config = dict(
    num_hidden_layers=15,
    d_expert=64,
    d_shared_expert=0,
    router_score='softmax',
    balance_bias=False,
    n_groups=4,
    init_std_router=0.0167,
    lr_router=0.00118,
    batch_tokens=[32768, 65536],
)
Below are experts of layer 6 (counted from 0) of a mixture-of-experts language model. Rows are named router (the router's row for the expert), down (a neuron's output weights, with its number) and show model dimensions 0-127. Each number is 200 + 20 x the weight over its row's rms, rounded and kept within 0 to 999.
Before each expert's rows: a language model's description of what the expert responds to. This comes from a sample of Wikipedia text that the model never trained on.

# expert 27
What it handles: Infinitive to, modals
router,168,235,202,190,223,212,226,212,189,190,171,233,239,171,210,188,207,197,168,180,205,203,186,211,148,240,206,233,179,209,199,235,213,188,187,177,211,186,211,210,176,214,175,212,193,208,191,210,191,189,208,176,160,237,202,207,203,210,201,226,192,209,196,206,167,181,211,179,204,164,227,226,170,237,225,213,223,210,204,189,193,199,239,210,192,186,194,187,197,216,191,197,241,209,194,192,192,220,185,194,206,221,197,237,174,178,226,191,206,191,166,168,185,225,198,223,225,228,185,209,195,214,199,223,209,172,211,228
down0,248,199,163,191,190,204,202,207,205,243,209,181,222,171,196,205,196,188,225,202,179,183,223,172,206,210,201,217,222,186,194,199,190,239,203,212,194,186,204,194,227,202,188,191,189,211,198,158,185,223,181,179,199,189,179,204,169,196,173,197,185,187,193,207,219,176,188,235,176,208,174,207,204,203,165,180,193,215,243,202,217,157,173,211,180,209,241,200,213,184,158,156,181,195,205,187,194,186,217,215,175,206,189,207,174,218,228,184,200,219,246,207,252,193,205,200,173,183,174,224,218,191,216,219,213,198,182,220

# expert 8
What it handles: Line breaks, non-ASCII bytes
router,226,188,193,162,210,232,194,197,194,161,175,204,209,214,185,186,187,200,192,207,162,209,170,184,212,210,176,228,174,238,189,210,212,199,238,185,191,167,205,237,213,181,233,224,194,181,201,208,199,228,186,217,232,177,180,190,205,181,169,187,212,197,210,240,242,164,213,216,187,210,226,187,206,153,179,189,202,198,181,201,230,179,200,193,201,199,195,207,205,193,214,187,170,215,208,198,213,202,222,174,193,234,187,223,172,200,167,177,176,208,214,167,227,185,227,186,198,214,227,193,188,188,209,184,206,166,215,232
down0,223,195,214,193,214,224,190,203,171,205,194,173,208,187,232,153,196,227,213,180,197,239,204,187,159,237,186,176,237,226,254,191,219,208,191,212,182,223,192,174,192,188,192,177,186,188,205,196,189,188,215,213,177,213,198,203,231,206,200,221,210,200,166,195,194,200,211,177,181,209,181,222,214,190,224,182,191,192,224,189,196,196,158,225,168,207,179,204,236,197,240,187,189,209,183,224,206,185,169,174,186,200,227,204,236,184,200,209,197,180,212,229,166,203,200,197,245,224,192,182,151,195,190,193,184,200,191,205

# expert 49
What it handles: Capital E word starts
router,210,174,196,192,158,194,199,217,176,203,170,205,211,185,188,210,235,209,191,208,209,194,225,216,168,179,217,225,169,219,165,223,213,172,182,216,211,216,218,241,213,229,213,177,195,223,244,219,225,200,173,195,200,228,179,216,207,250,191,224,208,182,207,194,220,194,198,180,183,242,188,184,200,170,171,232,219,198,178,213,181,176,212,218,222,201,182,215,161,191,191,204,205,212,213,208,211,199,209,201,208,192,179,192,199,240,187,187,159,222,171,227,176,186,191,186,210,179,217,217,214,192,212,165,203,210,176,227
down0,202,152,208,228,195,205,203,191,240,177,246,181,225,214,194,172,198,201,216,182,196,178,188,194,202,178,196,244,186,188,181,187,213,186,161,210,207,229,172,254,203,193,190,216,193,189,213,215,245,192,184,211,178,197,223,222,194,215,219,205,226,197,198,198,208,208,222,222,195,196,168,195,235,213,184,183,168,179,191,177,181,199,189,205,214,208,233,171,231,199,182,194,180,198,194,208,224,225,198,215,200,168,211,209,216,173,210,208,230,230,243,219,213,205,203,228,240,192,199,223,164,209,209,199,224,206,177,200

# expert 38
What it handles: Year and number digits
router,193,195,191,207,196,186,197,174,219,188,203,217,186,195,178,229,216,163,223,200,208,222,219,193,223,182,220,185,237,162,181,195,236,219,205,196,203,221,214,181,169,196,176,203,211,205,176,174,199,197,221,235,196,186,182,179,187,176,199,192,185,227,196,231,226,160,187,230,238,218,188,189,216,238,202,199,195,189,203,223,230,223,195,232,219,191,181,197,211,178,224,179,169,216,213,213,182,189,235,170,224,191,205,183,171,221,204,193,177,191,191,216,157,206,181,191,219,185,240,232,227,187,218,236,220,213,207,195
down0,223,215,208,255,203,182,234,207,204,199,183,228,198,214,208,195,209,212,182,193,194,220,226,174,222,198,213,178,215,185,175,180,188,186,183,183,217,205,185,204,185,224,187,213,184,202,154,198,189,222,195,177,220,206,221,201,208,244,189,196,205,182,181,193,223,222,216,208,178,221,186,189,172,196,238,159,184,198,204,208,191,180,246,203,211,212,218,184,198,216,242,162,219,231,218,175,214,222,183,196,204,190,223,161,178,198,198,186,193,209,225,212,214,176,215,174,147,162,221,200,205,198,177,209,194,214,171,180

# expert 63
What it handles: Digits in figures
router,186,179,180,186,209,196,223,209,212,172,238,158,150,216,194,227,250,179,211,220,216,219,194,203,191,216,221,225,170,161,223,229,208,192,181,199,199,188,226,172,172,188,183,181,224,200,176,186,205,192,201,201,223,241,202,194,166,194,223,186,192,197,182,193,172,200,188,233,176,208,181,192,184,176,213,202,212,214,210,237,242,178,166,203,202,191,176,215,229,195,237,200,220,227,194,223,215,200,175,171,203,193,200,194,194,205,213,214,209,192,234,170,199,233,195,179,216,190,187,225,219,200,198,183,205,191,226,202
down0,197,186,166,215,203,209,199,212,187,208,211,216,207,236,187,181,219,219,202,174,223,204,211,208,198,189,176,219,171,218,199,184,197,229,153,189,188,200,212,204,194,224,146,200,201,231,204,210,169,201,212,199,212,202,177,200,228,190,196,196,196,219,223,205,200,187,208,220,179,192,150,251,221,227,212,172,189,184,215,186,204,194,198,200,206,223,201,201,216,182,157,224,206,206,196,187,204,240,173,228,171,178,189,175,204,202,216,150,190,229,209,184,208,205,190,204,200,206,186,198,243,158,205,216,244,191,235,172